config.toml
experts_per_token = 4
hidden_act = "squared_reglu"
moe_layers = [0, 1, 2, 3, 4, 5, 6, 7, 8, 9, 10, 11, 12, 13]
balance_loss = 0.000614
lr_router = 0.00296
num_attention_heads = 4
vocab_size = 8192
norm_place = "pre"
init = "normal"
init_std_qkv = 0.0566
init_std_up = 0.081
schedule = "wsd"
doc_mask = true
dataset = "wikipedia_en"
Below are experts of layer 3 (counted from 0) of a mixture-of-experts language model. Rows are named router (the router's row for the expert), gate (a neuron's input weights, with its number), up (a neuron's input weights, with its number) and show model dimensions 0-127. Each number is 128 + 32 x the weight over its row's rms, rounded and kept within 0 to 255. Numbers have three digits each.
After each expert's rows: "comes after" lists some tokens at least twice as common just before its tokens as in all text; "mostly gets" lists some tokens that are sent to it at least half of the time. This comes from a sample of Wikipedia text that the model never trained on. Tokens count by the router's weight.

# expert 100
router:138102064128160177117110104170094117174180151166127127134109126119175156090100195095166138078108161137118133140160176067133119164121158082080169203123167077120132094158116120169123132097141114072108141114117130159108148137083102151155154109092097139177066145171131130164162081091058163102156174100115152170111150097137129088081139103075109108103138117105095154154153118128180116205129
gate0:076201150117091111137156194122131111084145144091152136111120134101149122141062118137186087102159135119107102174169122126146126128207110140122160100059138079056134104137140104174085152094090173128127149133176106157133081192130165120089105138090096148109098116153080137133223156148101130128132114137123181118141134126131105174140174097133091149139145027123101114144127107141166078159133
up0:067200147107096126141154191123140113083149142083152131120118133102150129144068123141185079106160133123113100180166128120152123136205102133119156101065132086061136113140151109177087148080095167130124152133187109148135078198136163128083112136095109149117102119147071129149232146150096125118131111130137173123142129125143105173130175089129088148151148029127112120145125110135158081155122
comes after: "\n", "-", "==", "|", " a", "|---|---|---|---"
mostly gets: " Total", " Party", " ·", " office", " Time", " MF"

# expert 92
router:145086078130165169087118085129077092177180125150101119178110150134176123098086147089169108081120181171165143152172181082117103166088159112096183167137154098113140105165138134177146119085137084108109114108116136179101150120090091154172152110103120121174067158159132140161125104104077175117176173107094146151079152115123098087101144089113095103090177092108098168157175105110155115173152
gate0:067178116159164103121149164087101126168149144131150111153177129124162145063130184128140122073145181144127117154135175059114144119148151134092198162150182099173139127136132077155112058077190132134148067120120121163089134144078105110161191138102123126073071121189144096123176130160116141087163086104090086138127111147093110114063107100120083138108149149103093111139132146086090105137134
up0:174108138189093125128154088164136129151125119161164178111129145125183106176146106172110175168127081096171164093146130164132134089110067104149083109121133149118099109148166134101153207178062144147053173133145126044167086116185139099107099118154096155177149127109110106149123088090150117166128145143122113163077122167152158116193119155120097123210115108154118140143080126129155135092163
comes after: "1", "9", "2", " ", "0", "8"
mostly gets: "III", "ania", "UK"

# expert 96
router:149100062103148160115142096106095113164170112176136154120114174115154138086122178115160132080104163136154152134167199087108122173122142080115158156131167106089126121150121115188142103080124063134108138128148122151092161140092104148166176084096103137169042141154114130174148096111102205132147155080078125147110138110149130100104140106102101125083193089104078180136139112073154096200143
gate0:117093112105105097114151134123173136129093112087107078192139178074095154139175105088117137156122110084138130042122122072120153151161228088097095166102158087124104143076126135141140146167143079083120114141091100106135095119168113153144151141132122163122065169120165089194118138180098127138084137099141175128153110082125163150046116124155126122158159154130135159169080084074120137097104
up0:131189140093157203142099145159092105103188137133159191060111089157153101130076123134174109075134137161073167173091111166104140119094108158147160115121125151131134120160121124134070136087131177167138147142180125147142176118108116075121152130134159112142139053109144166077139150100160128110168064163116066161088125164180110164170146148118160173132117125154130133107189165180102130167170
comes after: "-", "\n", "==", " was", " his", " MPC"
mostly gets: " species", "ps", " office", "ides", " Genus", " JPL"

# expert 32
router:134075081132160161094135079117080095170186131159106114171113143132179123104089150090172114084123184159162150149181185090120093166085171107096183174139148106099137112163146136182139119090140088122105118103124138179114143117095083154173153105115123115173077161151126135155125102113079179117179163122089146157077150113137098089099134091113088107091186078125092176157172104109153124172158
gate0:133107121115148133103158074149086132134224115168135121163076128115139137144092125096123112091115153174158128171166136072117082158070084113154143185057149129114185175122074136137125163140113102137137092128140132121169077121119079098161149121163126095147060201112115126099146085120049151099110193129149160090105138120146102082096127059110087115171131138109086152115090085091153143134136
up0:146082185140140190093107110133119124108160154095104174070131091097138148153149183196140168083160142171099146110148158128098144059184114124137127128185091129142177099162099157116112158104154109094179151146102102144046127126077143173168157130104193111125160176099123148066129103114101115101087204115118107145124142138138095143108120172085161176103145167127155088152131178096122165097126
comes after: " |", "|", ";", " /", "a", "i"
mostly gets: "ː", "ev", " Ko", " Sp", " Af", " ["

# expert 101
router:142086080132165168095128081113080104184184135148098118164116156142181117105085146088168117080121179168163139156180183084123096166091163116105183173135145103111138113177135135176137118082132085113115107106131139174112141125089085151178148101108118118166074161157119138166120102113083170119177173108086151161075147110121105092099131089111088091099174085118092169159176095103152123174154
gate0:131107137169132179113142193082123104147171125144134108190094161128187170071116158104186111122145151123180117123176144175098052129080153128159130130145133131168154095146134115142156158140077068174168146187174113123107103043115093155141176069077186160135079147087102120099112088160126148173159129143122138179113125116126116182159116098101076138096142113130115113097188138138142131115135
up0:124113124087120102137124071122101192108163111079069172068159111160140090165168132143072148145126093148096088153139127102148154114154130133116131130115080061120111133176130172165128104112205154125087060059136086181123168127106157094133136168120089089094153105182182137127101125088134096093076152184138141117150122172118133061149117135135175154161111099085093155092154117126143098088173
comes after: " ", "2", "0", "1", "9", "–"
mostly gets: " Am", "n", " Tan", "lined", "ad", " Cab"

# expert 84
router:138080081127165163086123081112088086176175123149101123167112141143185122103086147092160118093122171171162136156173187090124100163088157109101182168127152093105139109169127135182140121083136082108106107110116146181107153116095084159173150108100118121172065168146113139165134101103086185117172171122087151162080149111123096086087136104111088095090163092112086174157172096106146107175149
gate0:047094121116132166164073119096154116150154126105114143173083144173141117117122105112159135078090100145164125076074100110099148134109086090150077179169097127117119117087140115139100123082105052106140097112126140155143159078078145174162114108114148178099152177119129107165139058140143146134186105127096148136180156157090093094200174124112110094101136114207112098145157130159142198114162
up0:034102089146121126188083104093168090156122120124164127172113138178079110112132125101189142036104125155163143064090117126098130120124076096140040153161083139091120120104152132158124098075107081111151132113128131166120154075104144159118126091081130170129157164124145090151142098144172162144148139134101161138174140137108134145213191127093139080122113134162129111151151145136171165094154
comes after: " of", " in", ",", ".", " and", " to"
mostly gets: " certain", " per", " Char", " him", " foreign", " Her"

# expert 72
router:135086073123168163091129086110083095178183133168097125172113141126188119100084151090170110088117180173157145150176178087127113155092166106093177171142149103107138110166144137171139115090129084114101111108112143178102141121093077155170148104105121123172074164151142134155122104113079175116168165113079155153078144095131096088095145096103088092099168085114092178160172093108151118178147
gate0:135093108132149105079112067145062119187139138152169122130171181134119128096087126147186110106126128173103097127135122082113168149070197058063165171155177062132083130128128146143074103151152081138112119169110160140106110096064132151149179111141123164087143120080144065091114117141128166136153161145098129117089173089143164098121133092116137147124123100121157144074085091084089140088159
up0:157142159153096135162159187121155152068106133117095128160078142116144160147149098104083152143158113108167140174152080152134091114171039180192132124170122184122138079135144102117165153116105189141142114086180082139143162096154168131074088131143111085137120101158134182168155154096105130119098113130173108096189093153114080160099122189115130104152138198138094080160180124145163146152105
comes after: " |", ";", ":", " ·", " —;", "}"
mostly gets: " -;", "V", "III", "ects", "ić", " III"

# expert 67
router:138081088128167168084133080124082089180178116157104122170106148137184113098087151083173108092134188161166135151175175087112104164089164116097184159146160097103140109168136134171144113090135083117099105110124142179100136127087083161176147109113122121175078161155126129160122099107082175108167171109093153160075141112126092082091137101101083097086154079119092167154171103112149113170147
gate0:143099088074188137119164126064084169163148150179122123137077133100151115140087117112127129104090140126175180098120099116148130129112145090106204160152123125162107099208197131158108104134151144168156091154101142143110096157140072177147119083110145031182070167161096098097153093111112133124151136159092089116138113111125126102146141087079107081110148133128146118122078096077200128148132
up0:125085101131118139129130169123111097138128107097173190145101135091086193137188092079111132160091133164221099183131109145198103124105142155130126088131077128133123118044153095143124166169164092127108154135147128040105158081134146133142134136112075147101143140125131119120072145145133144127082097105090140138150121076138185179130121129109202116119186116110092137107166171094078099133180
comes after: " |", "2", " ", "1", "0", "9"
mostly gets: " Spain", " Federation", " Independent", " Switzerland", " Bank", " Club"

# expert 51
router:143084084126168163083133083123082108173184129168097125154105145131181126104083152092168123092124179169159144149172183078122097160095159100108183171134149099105138117178138127187136114090141079111111110112118145171114140127093084156171165115114116122184070161153115134168130092102083178112167158111085144162077148108126108081097141092111084098098169076109091170157172094105146119173155
gate0:146144091113111123116136129121111145134114159157067138178151179162121104105063159075197103089145211149156167186097154164124098107155113095112190166129182168088115139193136159111127100072100103094114114103166126163115118159141171165160136067127114118113110109126107133133109163103131137094102102152049119141134092160130082170145127112146081086045155146102112086164172126127186151145133
up0:139186125153116137159107131141182145145047122205146117094132093141150175153095156196102096158154147122107096107142193133157131171151059144140121141137092106173110073145105091138086187157098117174097136094137107159133169138177133136149161139031082169160149084160110133090160201114115082124136171086090127103133118102123161179116084120118140160092123147122158128107124103148126146129182
comes after: " |", " ", "1", "2", "3", "4"
mostly gets: "*", "ŋ", "onia", "cia", " ", "oma"

# expert 55
router:135084082119170165084134087120084096170185131147092116168112153136189125096084162091174115084129180167155141154172182089116101150093165109106179170136159102111140107173122134172142109085135077116103106108115139167107143114094084149176161107117113115178066156147116125161134094105081171108173167113101149161079150113119097087087136104097086100089169083112098167156180103106157106177147
gate0:085119063150077191083137097110094116163179128192040125192124180099125102106152087123134106065117150157103101184196095105157099094149139106142115110136133134114154122155125167116119137138131078185118130117083195167096150125127102195127140110120091111115146127147118104161113104099121144099117176167109172118136192138119129098051122138122139148131145146068165129208140105115129145084142
up0:066151159138106147089106089127151129074108167179121131162153121128117097131134117065169166076104162148121145126152098127146167062115063096081145130168162157149109110139148135175106144175111133154150087101168132176129099148109135149171170122125141109108118129140100050194141102130139167109132079161161140074188138146162111076071110139181180112142075164098122076137144116187145155071168
comes after: " ", "0", "2", "1", "–", "9"
mostly gets: "amb", "gy", "hood", "omb", "key", "е"

# expert 46
router:137085083130162166080127079138092104179173119156105126162111147146184121096084153091168109089131179181158153154173184096122109169084165101115175179125153104109139111172124124170142113074132088114101105117119146181102147117088083162167158103117122115182078159148123146155123096116084175122171170123088150155078144108132098089083150100105088095095168082107098175157179108105156115173155
gate0:143122099157124111090128094133155150161175161111140121126127071145137146140134084112170062137159170162092117114167150073121166112105171103149150124116085050153140154139123110171118120099165082187114135068103162061089148139102137136132137106118150193211150183134124119157125086099096121188149110134120148139081104077117113124096136152095088036161139079094105087174090124111170106160105
up0:130114094153089132095144052126132152160117175083144128106147095110135115092135105138143069157186173153107137137157154081094157099098148115101130104129065052158132162160087105142143125094168120149110098103132199047105137117093133153155143096118113139182161126131107129164095119123113095209161114124121113131067089080087099127028163172144080069138118084128132125148117092100155143139105
comes after: " |", "'", ";", "|", " =", "’"
mostly gets: "ising", "um", "ative", "ving", "pt", "Pr"

# expert 14
router:135079081135162169091131088114090090184187130157105128168115144141179123101086152084161115084118179174158153159172183088121107166085168100100183174138153094113143112179133136180131123078132088108108116112114142172107141131088085156173158107118115111175077156152120143156134099115084173118170161126091150158077152109128098085095138095119091090096169081103081169159178104108148118169151
gate0:088088140123115202138125112086113162121145139153164167213086134133151112128151091143134151124121175091129149125185129122162104186107118135106107134155101128138098130152121134123189069089086106169101164128140155123189132157081077183142211134101109180164045178156113119174099165209081140088130176132108104141111123117154140132097088084100083098130179127128095149107138154129148123149124
up0:107095123113162135072065111192092112148105137196057091154137110136207113118105156136140189155164076108061088129101151107130109137172155134137084159136133146094086164179162182099159167113071122100138136137132109106165161120129103132113071139142159081125159105126122185106142100154179128132099141139157097154118090171101192116102109082126124198091094140098125124155137111146164109172180
comes after: ")", "0", "3", "4", "5", "6"
mostly gets: "am", " pro", "ʰ", "j", "ip", "yp"

# expert 115
router:141085094132177171084125086119080096171176126158110112163101148135180119095084147090173115081131181169167140155178183087112094163089164103104181177140151094102140106166136133177139126088135083104098109111122138177100145108090082154170156110118122121168072167154118137156118111111084168114172172114095150159077144108127099088099139100107088090096170083114087174163170107104155115171161
gate0:111136151194172097067138149101159106127140133096157138110117115104169047131132112096113137165123122154162128166098205148107135154151150150113205165125076164104113116150113178113189083131128130097087167143140162128136136072234085086111135130123128160102117111152101105129141137205178176134164069099176147102151123143126091094153116125122143082085124106117147151120183068147144110123166
up0:120176145184131149140107056107099154160107143108147060135121125112164184111154164087147099100123120110088100160255189101135129162105047170111121096159155096131146145178114141149123115161148134117153144146050089113114093153092129128177166180141101150155129147076134128080086119102125126126134112120116132144151061095129147137079118125129074122108128157143106141135163130118134193179124
comes after: ".", ")", "4", "5", "6", "3"
mostly gets: " Al", "″", " Y", " Ar", " Av", " ,"

# expert 121
router:138080085134181169087126094110083093179180131145110119164104147134182115099091147093172111089115177168168149157178183082123094164092162112110181173143149094105144099172138130166146111085135090106100108103119140175097148122087089158173148102098118116178076156162126132167120105109081179114177166120092153157086150108130098087092142101112087107096165077113094180158172104112154119167154
gate0:164127113092151208109149160101077104122139120173135123104110101133157137094126159113136109122172156152119105099143157128118102203094130088109175218130079121143179114178069144153105090150096140106161143111123166202114120092117129089121086153114083113119126134152110135155141073068129180139157206119094155120163168129112100121152091115136126141107180098093178130158196176090124123109199
up0:168065113113094083152118168155123176191099125115196080097132122163163150162128127163129101033114144161144186140188117183130159119118158086152154198089071124157176063123192133140139096144159175152178149134167133122139117150148163066112134163114098129127096133143140132125134154177141053148127080092107115109137118112164142158124074092135114155132137157132124134083117168101165108153145
comes after: " ", "0", "1", "2", " (", "9"
mostly gets: "us", "ius", "um", "a", "as", "ania"